python train.py --n_kv_head=6 --init_std_qkv=0.0431 --grad_clip=1.0 --batch_tokens=65536 --steps=6754
Below are experts of layer 2 (counted from 0) of a mixture-of-experts language model. Rows are named router (the router's row for the expert), gate (a neuron's input weights, with its number), up (a neuron's input weights, with its number) and show model dimensions 0-191. Each number is 128 + 24 x the weight over its row's rms, rounded and kept within 0 to 255. Numbers have three digits each.
Before each expert's rows: a language model's description of what the expert responds to. This comes from a sample of Wikipedia text that the model never trained on.

# expert 26
Description: Line-start list markers. Hyphen bullets and spaces opening a list line after a line break, plus odd pieces like a in Mos-a-ic.
router:142126169106148114113098135133157116135127084146112134128128159109144172094131144138099160131151141113103096135144093135180128126127146157129129129154116095111140125098105078129115131091126114153138118139138111092110123084100138158129139149130150160135155149137170088121101159108134139139144087128194087139086159128122109121142117139139160146085145102130153107127089162142124099091117120110144155123104173151121153145105189162131162181109126170120101128104118104166089155110136137146114079123096118167123163152153144109113108115123133138096161088096094166141135108115110154121
gate5:105128138125121087129113139173153115159097097142081194159120123127163147138091130154103128117126182151146126124085117142110160152139169122088108136123122134107143080110099114136094106128121129153123085161131130111161101145165130134164124131154131138142107125107133111143139112156102181116132108132144162134173116123123094128119155085168079114078177107146167154156155144146129131142146087142147143155172106106127157148117131159124126162129100093123124133103110127098115178098138169113104107159119122137111121138145115126176145090112151110107103146113100107090094111111136132124
up5:091117146122118084147140166155154164127129072165121141125143136085135110100113170136144142146150175150138123124139140158105166110145138135116125134154137134103152127071085087118079165131133108157123100166160129101137124144124101120163111103176155125126076118122148116143150125146116168119140100135089167142093159129158132131111120114150074118091158126152144170165130143149116098136151121131116132144201114137142144145138133118153133161155095127110125101107101137128126193099141127132091119135101117113122133133172100085127111096110118092109118134106081134100110114119135136143

# expert 47
Description: Suffixes completing words. Inflectional and derivational endings finishing a word, such as -s, -ing, -ed, -ation, and particles like out, down.
router:137085120101098103142126132067101133142139106142152115162138152093125130161151128104103129164151126137131134123095146157100176105140161124101095075099148144097129132136145112188120097143108142107142108129139163168186160184116134148123123151152109144100139137119071134090132092154153106118137122150141146097114123074100108156117139130150122034125150138147121141128145137153107132103106132102085127126111127170097115124121138120138135104107146141127144145126077155126148119132111170118138102125107088143123114111098125101140161111156132157112132124104107154101091116149124117094
gate1:136119124116132134132135128150132067140109063168112125159146148130114159174132138154143126147162113108089136087116152181127110139122117142121129124126138105124164149108142138162120119119100134117125159095112150159117178123151123136157117130153175134121132098077150164139130117157135092128159134112139179086155139111075132117154157153170110117156190165126139136144151113145121160108140111105157121154136106167064149145114141114125144136145105119127095109092112102139110118126155104141108122148144104137117098136117117062182168113121122099151117109123148159080108117116107111106
up1:133118120137093162165144125130149137080064160118088087148129102127152124106114123116073169111168139110098138167128108115124119149140163102111151169124154130127138116122126141144156122145148154099077150131125094150105105154124089106092114132143142151132157117185115119115155116112168121144142159116114117110101087138123142086087092073135125112114088089135129163144135084179113105118107119115120143126102138146152107100140170120139128155102191122147156145117133134132132114138155136139106173084164140135120148098149096119135123095128086127128098150146145095134126122132092116117

# expert 14
Description: Word-final name pieces. Closing pieces of names and words, especially y, le, ro, ie, as in Wind-y, Wood-y, Jung-le, Sh-ro-ff, shire.
router:110108142148134131168094128153128131157131070132104109099115119182061096108127105140095100123131098097152086098142124103167138092125121145132132147181126124157110094154132178127128098161115143127157106144108106143117128102154180121075118134118119146153150111157102123120095123111154152111118128126170115162105196128147139124130114153128142154118154114121125141121127143127163127132096145124109174111116116125110151127114100124094123096157106134102140186142117103098148132094121150129159094141126125166144098108136163152165129111135151170166111153118091100077140139125118128168
gate1:137114131144139173128153144144085126126130109111131110145135146146133171122122101146100109133173045165137125090105133137142133165158135130140118123139134095145116089133148087150119126071100156139106138164141150160139156104095148159116139103124138124138123129137082120132094136121137127135131159159162153105109143107124134124119145167132110089097132096123097117160093109140173095106095129118099140081154118121131143117121113100096168147095131147142176116145140129116082120103086101133094111104176068122132143118136126079110132142114158096108102185144145134132105110130134122074
up1:174142175131129125118133145103171155107082155127106152147126159156160128135162133107127126131128118130106129141127086097137085102150123135074138137114139145116124074117100113142142115140146114138167141172133088102125143115120100109100141112151115104147109127144113122124129115105133138127106129132096123125155117168153150137098117105115134178081124146108141147110123102154113141153144102088131101141100163126160090126107175122182117163124170115086136116139139125179130110159171145163100155146120167149111104102125094162196141131066077107089132130143127121115122130140099097121

# expert 29
Description: Sentence-opening function words. The preposition "for" inside sentences and capitalized sentence openers like The, In, This, However after a period or heading.
router:150109157142142173108099120075138128106174126130119109175131138092156143103146142099106120135118156094118091160148137051102103089105141113156105110113117168143146147139128105109126152118126098123166097111106163121139073092068133132128138136164090143115084139110153106121162168159094145133098147139109131121135129150083124147123163142112150096123110130139141112119112090157133139135098127106137151127159140118147093125147110138066138154113132097119103079130148138128122124130152135134150122112129128116110180113099151119160127118134115114155086170109129137096166167124089132155
gate1:156164121129098124142114146145116150147094086105147152134130109146109167148123137112081128135147144147151106139102124093136081171166126134179113118111104110109166117168173110156163106119148136124124095139101131153137104111135146147142141105130143146151140103095087158140160130132120136119099141102156158143136142178083110164099161162102116140127176134134076143104096113133109141124094148160158118144170108150119083161118117098114121152148088122145118159141124134123137124084122133152147069090123146172144155145067114104144145138154106117136150157108141111137169117124117084126
up1:143142103097106098164121118129132107160126119123138153120130138148155140108140110126104140118166157144095107139144069077154105110187168098148170146172148153124158076111113128133111137134150136099110107154103116112144092118120162112102140120141122139138135141113110135093120118122136127131146121142095133118137070119072127120131100091184073130109144114113182155123100086162131155146131128149152102147138142177101083106148108104121103114101173138096143111114139135142155118168127133139123131069105135149139134073115134151149148145088125145135102099152159081145133119116142115135

# expert 35
Description: Name and word endings. Final pieces of names and plural or agent nouns, such as Pere-z, Marc-os, Br-ons-on, tonn-es, Restaur-ant.
router:147140148116146147132152120108073144147092109147116129145184153130153136100136134137136127146168147095143135134143125124090126098087110156072131139120141152079158132085140092167116125128160142169119136167139136133122145173118085137099111101159103119137098140144086114098154075170145130161130085096120126083131139079151125125121151143129137135105127146134087139104120131132122145103145175143099133135142119147148148124149116138139098127108142143152059121150113099126067110144129127117097133099113153168125109133110108136153147117130144157132146155147125106165129079161170099083
gate1:104104113126113163145128172176078154130153129121121120134162132131126125148116159084146126130128125125160107117157112103084121110195131151146131137132116085112131093087104096183118097114082118128097125163081133137073123156133163149105124149153110085111126102153130128144146137110089186114178141163109128128150154119159114098110158147124140111102157129121154150102123125099128134101117173114123115117147104131148117166101116154126072099114089167126128124139101126138108125164152132159126107163134156101124157128138097143160138111140125109160121148134150127135124080086169138128
up1:145154119102114108127120140118169144121071148134128099110087127148178139094165117098110164130142105175152082138174097083108118138143142116121128125101135122134142066120090088145117112122113143157135152135131108135126111136131129115087134155145136116166131115146158166096108124118122045114142136127109146139126130126097140161125127100127121128110123112125135155136108097185102132122095146130143088134095168155131103094136151146134166091097142132078137164142132143118158138171122133146099137098146122115108121089144095145148118107082099169099147138110165163164104107144093124115

# expert 0
Description: Foreign name fragments. Mid-word pieces inside foreign or unusual proper names, often Slavic, Nordic or Spanish, such as Brunsch-v-ig, Kræmmer-v-ik, Aztlat-l.
router:147112134092132139115123124172151106152151142138159146140154106138060132163121110096151179154122118130139128161112118129177139124118127115119126124133100165138137095096160127130106098101151110162145196143142160118119101097159120128159107151072095136139091082169132136134090135129102117110136120143139130133179134114066113152148108133120138103181134120119150139125153121150169123115136176125134130103098145140103120121126126107153109073133131117106156137077161160127126085159118126109127097091108138115142103115124136110165131109149135183127159079123149140149135072133123116114
gate0:129130111147084119132087150127122133118129124141144156130105136186126121122134125149130173108133068157134118139147114095183128111112136153088123142164141119149131140138119050126173103122105159153079137117094116135098130100128100157123115098086152092129145130149183095201135165101105137149127157093122120111109169140150168102152092126113127131123145091130141142132120119127164084134159142083122131100126146132099118162141131140128126122134150128141085121100116105146140143155101131153128151138141165120155090130106126120117081119134136161155184142137098128165130133122134149175
up0:134154109154088097138086143114146144113116133150162130126136141146122135089125091132121131110154085213112127113144085075126119132135144154090137137141112138145102158123167063121139089146140105159122123083090125153084143091111099170140113115132139134135149170181180123154105147141097129127112177094139124111150138114147162137152098112109135127148144093134115133094137116106147094133140113086140148079156091116091143158120166107088132118145155097122110116108143105086117123128118107138147151131140150114107132085107133121118124103116121131136157160137094165142114146151108108141

# expert 5
Description: Line-start markup. Pipes, hyphens and equals signs opening a new line: table rows after headers, bullet list items like "- Genus:", and section heading marks.
router:163125138144119159118112105126148108119170135152123153092114169123120144143104122129158169121104137139125130096116157140131135106138088160130135130106126158099165122135115088177164154143128163149084145129129090115116133150129122123096136103145108148121100121090107084153132164112149075140152175142179091087142182132126123127135103145113147166129169087129158118131095174131156172141085110139144130135104140083122149104143170163137122135153161134156126139119141085162142133129130114147184119120093143103167085148153106124107117118154131114121152105100110156153087129102118153112
gate8:105082152120128131080163123118109139164117184116133168152095143142090164135106072120151164143156097123152138122165104124170093125171147166174115094157150188112155143131134155111120144142148130089104116119120153106137150137125122140142142120111109123083066116105137128130109147136126112155101076148151062151125117125107101118087141123121108137152113104146102115109142160107094109113106108117133123116133151079123142135115139173127094132164114131120142162134146121147133143099113094139108129151132075140128118134114122119150129110100111140074137175148157141172150125130143143109
up8:152113101132119143170115148142097092104127163116127142121129081121149161132132153156132093140070145110172163148157188108150127128143129161167111145129150087179097131117139168159127116169109109115157109134128115128110129132133107149136139148110181121157110105116126104164099128142129162144113093137133095151114109146120151109128149117129074102133137176080156121171168142135120153150136158108137128147134075138150152132142120129157168134099138143131154087188166139134149145149109148132137142111154127152162131141096096117115120117124124129118056141131143138140077141108147121096

# expert 42
Description: Time and work nouns. Common nouns after the, a or possessives, mostly time and career words like time, years, century, film, album, series.
router:083138153173115124121160164090119140102126146090139100114105118152115121121121146104091087105120082110079144108152165122136143107140169100129128130140164143101143138116193101147155112128119142127161122109088093074144156082107134114110116125106146144079113156106103115126124085147120151137118129105107133097123106131110120097136113133134105164163156113121094112118116160150138162078177168131151121121084141116146082138117090128111141122155131097143100158130129139135135118104123098109171174154084093107118127123157112107121105114139117096117156176121126118174137115143132107150
gate1:119145150149161142158154153157116113117147112113126154135155171136098134156116153116151139148141114128135125138135163136082117134160111121168149197148120127083111093116169124164159116119106109158138136120117124116125183095158166133128110136120117122124101144124099137122137101139119127127149143115121107122109135183115141120155116152156135084202176146124151116112126142084113101090148159142126107134157086142107161132112108120144144114122080089158110173146090110095127127072133089136134098113126138128073108122136092125085124115132147108090162167120134150161111102166142104125
up1:152170143097078139141115134091132126107111142103129102134126097156161125140159122140117132137137134129094156118150090106136127141122145132085153101109151127162135130094090153116174128100138130148129113098099101107109109116102130140132111168137141127163163089134148121128127090119174122131148141089163155127118113129076101125103103097123074157118093160125118173129145065166116165166149149104130147116055132162147105134119160123144136141151172139066118079132163131113117139166124110152085145117117138117170128113121139162160131106110125139130110102109144117108153130130088147134

# expert 8
Description: Latinate suffixes. Derivational suffix pieces ending abstract or technical words, such as -ives in narratives, -ative, -ology, -ity, -ization.
router:071133094166124123142126144115116132124174112101105133099121141141124156157120149125139146095086121116141117147134074138104172094131136106076139092123100143107155109111102122147101144107115103169147121120113128137133169177159125149111106171106114121118126171150087177086110113144159139123137113127078138134164109141138105132133167146138115163148113120117113108134122122103143165113162110082145104112114168124134134128154101102117099108133113109166144112137133157162108098138136133138120138120131129074166106084138121132096132105127140168076129140111115094125057091123134075107
gate0:124145092131125128100115113098127120112112121117119121129127136142111109195102134118125128124116115136152107128124111087166114171149097108125135140116155138121133092131136082139133073132121134124147160104109157128140147106174128137082131134090092091107115109144110135137116104160128146106148185105146113192105098097129134142136139123087172140130149105120130131131109135126126142067180124150120151121152130148149150157135107083172166118176155151128136122108119177111097141087122093117129085075151116139084123100109140106173123140110165147138146081136128116187129085126139124139
up0:150140113134134109114109117113121112124108107138117139117148159120119142133083118139116105142135090143122131124125088107175150130108112116156118094091141132131140095131129106128116131124131065162144140119072132139136129128158128159103106113088116121164093092138113121140119107146122109101166194121130109155108114094161150169174124072130147143128134092135133121109105168101123171069170115118107153106143135135114140187125127090166148092166166144115099114099114132115097123097131065142117122072154136140101111120124170098140091130086124138129165103149142122167122111133133160148

# expert 46
Description: Connective function words. Relational function words linking phrases, like with, as, that, which, including, and possessive 's, often after such or commas.
router:141105085165123123125123131144137129145132130134138111121081092106156151098167103133163119144106090069156131112088064110115172124105126120117105152129130144172173092136112091114123155162152096077140087146106090138114105102145118142145160113121133132148133130107117120096081130105152125129137094117106156156107124160109132111112144109109110075127112129117167159104127108122107139145157115118113079124140157164142124118146130152064145146170123140084143114118158171053140155137120151133124115098168150095104154105127112117112107118146133110092131142124145158146117124121116151132
gate0:118138118107092114156097126127138164164138140127151108132098123120152104151125143143144122127163111112124096133083079124134103136078057121105149192138097133188115128144113102094150123140119146158136147154136153146098115107096109146153112110128092090103113104146147107146157123152108098131128134111153139146105151131140122158143121085105125139133118112103101169102113140160109112135114106145127091128106126169102156128136117160099114145177119142099162108102133091094096143109119130162105115136154133181133107112155120108156135115102165143114145052189154134114153135120163143141
up0:082105114137117118178115129138169169119146157086171138129145119110108109126126136119146103136161109139146070123072110130124114123085084137135146197092122131157126128134108126115113141119137124139132162139168139138100129108096116119154112138132127091100113124141155135146133128147127104140121142107169107166118124139139106158159117080123113114134089110123086149095099114121126167134092113146125096094138120143090141150141131134098129171137125155105160117127109112063125132137122122163134135141167134184152136108157133112144124070124141115124143061164193126110166101121107151112

# expert 3
Description: Relational prepositions. Prepositions linking a head noun to its complement, mostly "of", also in, on, over, among, as in Under-Secretary of State, one of.
router:138093146163129162135079151133094121128162109138135129110110106146138166144119129127112162089146077129154112175169148083157133152117125128164167122145109143174123108132118108130132063144114116120112105141148145142154125148095122083111147127130157110101114130089148133161132066155116078134109101144094158079171128153120125129125147114078135116153151151115140109106109152142088106106125105127140110140088111110152167135089137104153127143156174112127126174148144156143133112131148107083121108136145094119102171156145103111103137115115147122111154098125121177140111157126159112142
gate1:113127131117127139087114131143134130128100133101123162110163171091118185126131128114088150131132109138141140151109117121105128117110123176123144150149149130123119085136117160144088132107100138154113098126110120155116093151158148128137089122121104134095136098104106144124092128092117129146115102106120186118121141134123118158096111162179178083120164128077164167127140103140126074123101157139152077114160145129110145148174105072104122108124107114099143146123131100111150142100127152091145077139075116103131102102128116138107152141121154093158119125132152108159074111120110088110
up1:171133131079126171174126112103154147140127137130129137135114156067106160144158140101113132136162122083110107146149139106168090145129132114123168152120136111165076117105134118108133098079150106127156133101090080160100113163140101120110160158118108091127143155159117138119126121108151104129166138137120111146101143128110116098111107110145137130072143147140132169105127131144117130141103144085179108142074131168135097140124124130144137095114142117114130171129140107118124122150144154145136150106164146130098121117145113158173099114089108096148096126162176118157159145156143161173